Weights of a small mixture-of-experts language model, trained from scratch on English Wikipedia: width 448.
Below are experts of layer 11 (counted from 0) of a mixture-of-experts language model. Rows are named router (the router's row for the expert), gate (a neuron's input weights, with its number), up (a neuron's input weights, with its number), down (a neuron's output weights, with its number) and show model dimensions 56-111. Each number is 128 + 24 x the weight over its row's rms, rounded and kept within 0 to 255. Numbers have three digits each.
After each expert's rows: "mostly gets" lists some tokens that are sent to it at least half of the time. This comes from a sample of Wikipedia text that the model never trained on.

# expert 13
router:121120109139100150152129175140113087101146130150121125129130136142134121139119155126169133151119153188138096152142150122179124071156116124122161128113152145109110099164
gate0:161127171127100115169193162131124116078119136129100164114134103132148142076150114131173151148148110095123128138123123135122143119112107129172113143153132126138103106140
up0:094156063129118122107143175128149106103109148099141159127136111126087155082140133146091105105146103095141139108129157097151106108153146116153132120101134132101115097129
down0:120134096108158114117073141145138089135132137118114167115123112152141126117100097132137129096154138150154152091104113165102162148142153097136094145131128130169105085133
gate1:104153117101200132135133123122147102091100127113171097132119130145105125166153156117132129112099166106141151173139123142105130126141123123139091127096123109173085098126
up1:132142111116143091122067165144086125084158123107126109134133093129095144131109137129136171118156120094064159159107185096119129166120118144124094083034131079151097100152
down1:150156089111112137115135141132118129140115146132120131094145174123096089124114145136114137140116093089092086121098146131139133125122128103119106149110173126098134130160
gate2:138129134106123094142101174099091169107080131162143110127145124121122147111138121143160143155107119144125166149122171149132119100117109144138148131130100106155172064092
up2:100127128128104164104159106166140094145133164100132091161104109135184118145152123089088148090151152113130095141111108123118118138107151136151127122151142152132101172118
down2:145134165109119140133152140133161138101113099144136110143132159116108088154085146087159123131130126141105088128133131150116086148145098119155116131127114152135120148109
gate3:133130096125099139124133133141150111071114124164136115102124135135136112103122132161109142126133129171126133133146108137136130123108155150108113165153144149090134109147
up3:120092136121118130086101118103136116122176108095097131130193114143146146121147116138165078109143116150130134129153071125134107169067144135161134161128126159124116144159
down3:148111051165131124130150111117161106114100142161134148119110148121120141146137106113096154114124129138173156137146127130108133139085176145141111125158116157095160117130
mostly gets: " save", " worked", " find", " real", " love", " Du"

# expert 15
router:146094112180089118140142110072113184124106110111144120123137100106160148150150109101101152089140130144107160111177169109087133130139153150156136142146149111187079114089
gate0:120103144113132157113125102113156138092109146129131104085130091126109148150178149171143092148151124156121113134096148149150149151171086164135096129175137159120119141114
up0:119121153124051163139098150123169165125125098161127151116098112125144072114142129161117131144106180130140106164168098110133162137143150137159140134104098113136139124115
down0:131121136143117158112129122098105149131097101125130141137140152089138144143106091105138167122117125083097117142103143115086135131104107137142112116149105106133118118182
gate1:139114157147135087112103131089125153118120133113158138139091126139118178117140132150133174069110120130124094144125130126137140161137157125159114106184125117134131134119
up1:101173145132168128150147146163134177151125178107157143137148123105124144164149158120109109106136130127124136146106114124159116149145159144153144134130129108138151128116
down1:144111107089104128087127147124203093161109152110114179104110101122158123099129117149108123150188145109141135120137131128111106145149143112152116134098101141148110154072
gate2:095145172126152118105140098121105102125102132142170128114108114102100159119142125162135144113122133184119157147144162125146130135110129111150154126111145162123178142113
up2:119061157107128102110103139122142133137141142093122152123144146130124101152164134133160169133148117142141102153151109106130097115101129091144140105150113122147170129145
down2:125134140148108164098150149144115123161116102116102074125169163160136123102106098103111186117121148157103127160102124132170178153090125115146089110135135117155155134092
gate3:158139150085139167127130144128142112139094156160119161130140148144104156091145164131161100136079124110154136120102175127116118157146150160153110132113143190133163120092
up3:140122136132126154176143156134128134131150116121130136139118128105111133136135093112124119107097074088103133128170151100130136088128145149154135138117131151153116108115
down3:091098168134130085123126105088140120160120117099139155064162137079163134112135178142173095156127112138142145160119153101163199137165122147122119127090172104125164174171
mostly gets: " Du", "Note", " Lu", " 03", "Am", "Be"

# expert 5
router:172079121122164155130127090150107133118116159117094139136098120105132121090093132160154153116153144141152152091120106125146091177142180104149133137135100127094138093150
gate0:147139150113118129080123114093128091113180126143116148127123141113114156121119109108129136165100140154159087135141114146116130151119154129135088168101128192169101127114
up0:127160111133108129128105086113130122110173123163138104070101127105133102146131098149094128156143131092127114127134106144128120123155106082125115156119135087126119102135
down0:164094157111157142095121157125143137116135144113152135128119100136140163117096119144154165128105082142109100117076154143127136117150123142090108131094118175163121151114
gate1:086094107125130150156087137110125090083097129148138162134110187108144101114152112081119145078127153181131110078130155126152173152118136135121118177136139146116120102174
up1:151136090139150099134110137180114096141109174074080097109136160122118145160154128115136135093132114150094130075102104143171134143088117143148130148103139118116162132120
down1:137164109137112091150085076131107108086152129120101109159146139094145088129138102107107153184134152176119118123118168104123100130171122114121167152165113117171156135106
gate2:140127136108158115078123118155144126090093155125105146128115108153168113111169131149153105119154143112161094117163126121099124133144155115190145167117127140115122151159
up2:110095139152137088125139120128141121095114106152122158120107142121117095132084130123108123134124137128134085116142148165152140117125094098143090154106142183135146084114
down2:099129114067120155067065107121125091146134102096159096141132110124135091095142120096135117137138102139159088128113100105163110138169130123114116148052119117158134149120
gate3:105122148134145105128113117140086086150140168121091157106113126125088115129100150122131137093086129105152141142148142119156111166089132125148134097091122138111114103124
up3:112143115122120141158154137121135135133140139140103086124120135167171152145122131176145125155152125140129082104122117137109130132129103137122138085131130110120151157148
down3:128155133099143173145165098135133121146122133154128099101096135125122083109139115126146103105117118137124151105073154125153141116137124100153131089122118133119156147125
mostly gets: " South", " ·", " bridge", " regiment", " Battalion", " News"

# expert 16
router:079113154183139100113110105155140152184132121105151074145107138121125123108115046070150126149109136112161131143130120102097095117101119090136100116117151105130088128092
gate0:111147177129155164126173146123140140157085136130139158119139118120114166143105146132139153099119109137159122093102135144114096144141125094110157136116126107156083107108
up0:156132132136131126121079085126146124070112130124137128157146141107111140120170136128128146173129120141108134162123120132154125137133178128137098085096124140112089121165
down0:127171135162121158119089163125116107079139143111104120111148143156143119159158110115133092102109092099085127143133122141151122108101105092150129118093053136105142116157
gate1:140103113121137117101110126112135132119120108111148116153168178107083143108090153101145163126129105121121147148124128066095086174138095118163143098123112089130111125050
up1:143148133117107126105132164140113099131163098149072175155167129122112109105112160121136109129152125132129109102124122110161168132157158117096169115152142125101116134157
down1:141102112077122139159114100145155135137077105100112133125097144126098098137126143109111137078112119120153135156118080137128139156115088151119099093125095117136103095131
gate2:170117106131128142142097160108176111134116141135175132149135104139105144151159129099104119166117137079158167122110098162160136137090139105142141119111122147096104119121
up2:153173161121176096101133144119131111105164164153132114154125171131128132109120104138083129125120111129154120119117143098112127088133119153168100172157144183147094119129
down2:103120119121132143148094166105175125153137117130121103089086160070153134144166093133169129165168131144100139124143102109110137149139150119099119113134144171138122126096
gate3:137132145120127143134121114098132104122163133099088111129102148163120124142093126129126153156097132116144105150154158118129123114145162131113115167132143135122070160107
up3:086128136128115144089091140168095131129152095130147131099166112129127158152157101099091117129123093131139113106097127134123132108167104123151142153146140094135138138147
down3:071102122121133139125111115115141155121122163148131161110135100102144117106099108119081105129145153151116156080146105075173104154167128180139145154091165136127134109116
mostly gets: " Animalia", " enc", " ac", " organis", "Note", " un"

# expert 9
router:160117097080135146122101121101132104121086111087152118130131148140131116148120162120128134143174126127166128141106137157078111132135137097155134145141130138159112183113
gate0:139157129114112109112131147156115143153119091116112140106141134158105143138085178088123124133141114146147103134124137129175132152166159166123102148151121149103130146148
up0:109140104121079114151118119138082097118160112148064175142109128144100127155159177119121123124151151180125097113114129131155114152138173132099144105148118153106126140109
down0:109145126116141147127121147171128104118128146123155103102108124135118143090135067118137090127097128091097152143159096147112158087140139140151155134079122096129152103168
gate1:166130141120156161083171136132115139139116137110166089148118101140125104140104151166154164120157127142164108146097136146145115125150092130139139125172083142154137133137
up1:164137161104132143129101141125104111138117154121129111107073137111138168152108100162137122134151129166099161086113117129155139139130137117077115146157127114129122083132
down1:126109141135153108105143148134128080123148122148110158155112127171154136145090095119113160162123135131177081164150120108118111116132136121129146185108127135070114143108
gate2:144131145127157123143135121109175131124116170121112153075125133139132149106129103109120152148151057127135069143120113125155097119119146159163122165158116128123135131142
up2:120118114118143106127142115117125121182128117133094114132181109140107119103089130126117105147125155132099183133142156179149128130112128117137118166111141134108130120102
down2:129149107156110166093088164124104125111096121117150130108145106113104131131107132146117143114092126128126153148182127119134120133105112155111137120122139137129129154097
gate3:144086139125103135166076149180124108106133140142128135099157135154143121165129142131079128141120073148105110089114119099156147123106132141149119086095164135131082126125
up3:154080102119116138118136137157136154104126099146141093091161149117138107128148151188121120128121105130100138109118126111118133122116134111107118109122110101161120127142
down3:136110145135101104126100121158113102167174138145144088122123141115137106111179165105134122151124114138124152125118102174124145126089126137144183139107143102159134145132
mostly gets: " You", " RUS", " you", " Alex", " George", "You"

# expert 37
router:122093154109171142111100127090127099124098168120163158143142152130133183137092113146125198072093088118155135115096146120158119142101114115095137166128067147104099185161
gate0:123131150130123138065110186107169165086158162103094167120142132110090146179119175154170133102087111124190120104125153086168115113118145096136106117094095172127061107172
up0:151119128114159186086126128121124131166133133179139164144141120137122168130127140158161132069145127089117135131122123109155133150123153100157132120115144130150118153119
down0:144143167155160098152131171110162145162135093107105115158122103123121124146145120106141147121144163121129118149125141123137119107145118085096110113131140116103149095109
gate1:139159153174137085136106120144118079137073131078129093088129081154148143110108115122159119153076121093143166146132158157112092116091132151144168140136152119119122116131
up1:100114134104125105117102125132099074103119116151142119134104121134146111125120140103164125140122132096188147146145116130186106111122114160148130123145101131116091139166
down1:109115147121169138110120145138128146095091163132110141126116178097125129093130152131100139151136104146155106122077056119124099103196107122156118148140111165142109081183
gate2:121121128160082115175128114059121124114134050139122157085110112117118116133144146167132114118132176120098123150102128143101129143189104129153131148121121140139142123104
up2:100132139125149126112107124090126156085127114116140124091130137178134084118100186112109174067134140140145153117124138099164098174140129118085141110112121134125084129116
down2:133106125124100139118116165103116078120114146126164119124114096110166114124175150158107113129123149098128130138148146154152123155121144112121105171119107133155151117116
gate3:118107141171101107125124164144096115112111163166075170124151116091119107092134141130155147103132128132159137122175155139089149161117123202111101166117142108129111137137
up3:138154127100144122126126115129183137117151120125130107144132137149128144155099117145072114161086100110094120132127144143106114119134083137138112108135131156162099145108
down3:105104121064108143154145141110138142141116150154124136139110113134128114157086111151098129114157117134120148129129110138141150104113125161129096124114111202148126114071
mostly gets: " Angeles", " French", " Western", " Michigan", " Washington", " Northern"

# expert 32
router:140139086079149137167127096150154120127153119160108150076155111101129119122155109120116128142148104091106135124113108117142150101137084124145104123110086144154126129166
gate0:096123150113102130154157143170180118126100085127123048140154072129113119149135110127112101104105095104095109108145126071122115074110129128064157135072098088167130096130
up0:093128152133165095136090128092129129127157125143117122156155170098106166103132129108130108161100099138169137178129132130152144131142124147162153140152103116129169142163
down0:152139129125124145142121146171103119146119104168141090111131151112118127126164129140128134098141094120124088120139146179103103106102152101122124127138126117176139157115
gate1:169135106156136168081151114115156119106168114152089117110187120119164155119121128168105135123094118168152066150131157094149106121166126124123088121114109109134120155139
up1:163104135116150177151132118113161130110113106149091130121079154134127149127093114140098140127092127087119123172100142127146111113140126135127136136127111150105136176151
down1:158131103134121128109126134092104117141120113075149153127161151154127148108106132066131141102109126122149087102129107104062097150101119105137106163175063121141135154091
gate2:133160089095157137121123146115098109143115150155142145093163101115107146108157130080109150158145170148122151121125137136146174104111083149129163097073122122098123161107
up2:128138111143131133093122122113124129111128126121093084109114143140151129119160109167127125120114170144114125093131131143110152131149124155119141163155109125100147110139
down2:105092131115128153120083149099156126098145157090109105125116133151169138143169133106122141138117159140147167099096124129146142111091139119160095123106146148084078152104
gate3:169149134143049103141167155133116132135125118137130145099138146122137127101132095173135134103150095115144157146149157133113136165140122097110118138124115068176171124138
up3:123116116133140137160114144124115100127140130090145104121134125167152138142134135075119139169128147132129098121114110128103104094153132162131106135146144151111096190133
down3:163157136106141142132094125117133163142115103085130113143132169120107127127127119148167129116141127157139092097122118126140152118145080122151103137099105150107107174135
mostly gets: " •", " Coordinates", " Species", " Label", " Turnout", "See"

# expert 17
router:115144114131153134110116098105120148130122197150142159091071140142132155150124166153111146145142138133113155090123154153108147118136167069104123141154066169082175159149
gate0:095161112146154104159122147128118079149143153175096143133101165173132131106116137133149147139115096110108166104140121147142148181166111097118113119082117178108161103120
up0:149139113141081139114114123119148136120118123128138082057121083093109164084113134140139069142095159183168136114102176122148174115131165127155083145109119070169099125113
down0:126137127114121107141132167129130118095184116124148129098106173140157117149105113097126119141144090122118150150137121155160102122113111145156119101114116106144135111127
gate1:159141107104139150141115107149133102116147115142123139066072118132103119117109147135109143115127158148107097151139118146144100127114151123147110090121130143122124152162
up1:121159084143127120115138138137108116164121160091126129109107145141126128119092108137153110156119145144116118147115116110130095129101139108119098096090134087125162092143
down1:146140149158115160163149133119144113108105094109075156162176088155133130109142098145148178106094102144165180163124216164120137140136109113115122139151116153127084117095
gate2:130115113131157104128136159119119154159155089124133129151115101128108146129124142116115133121116121190115182125155145094147117136152163167127180188142123098109113119137
up2:088143124119112111129146112139131127105118156123123165138127152126139144148126120106119125150101122122160130128099123133148135145087138125099081121151105138172134135146
down2:120127114167117155132115153112115100119144113177156126098101120087135110101168141117127130125119137113121126139152121094121120124101102134134127150163125140152156149118
gate3:153099118120109105154126090100121151085081124158138143104097083137147110131135130120136151161119122115084065114128143155134130095140107142150164156184108162156110169086
up3:127124106132124123142119119158125162123147125143124130140130137127126097132122111135207103120103154126131168112135059159133087078098122145121115138123133120139158098125
down3:114132133145131142146128131095097165118161115129148127138088132122104145121092172162112143110132128119145130135151123153115142157150136100095060126170114126087147133082
mostly gets: " Animalia", "ology", " championship", "finals", "offs", " Arts"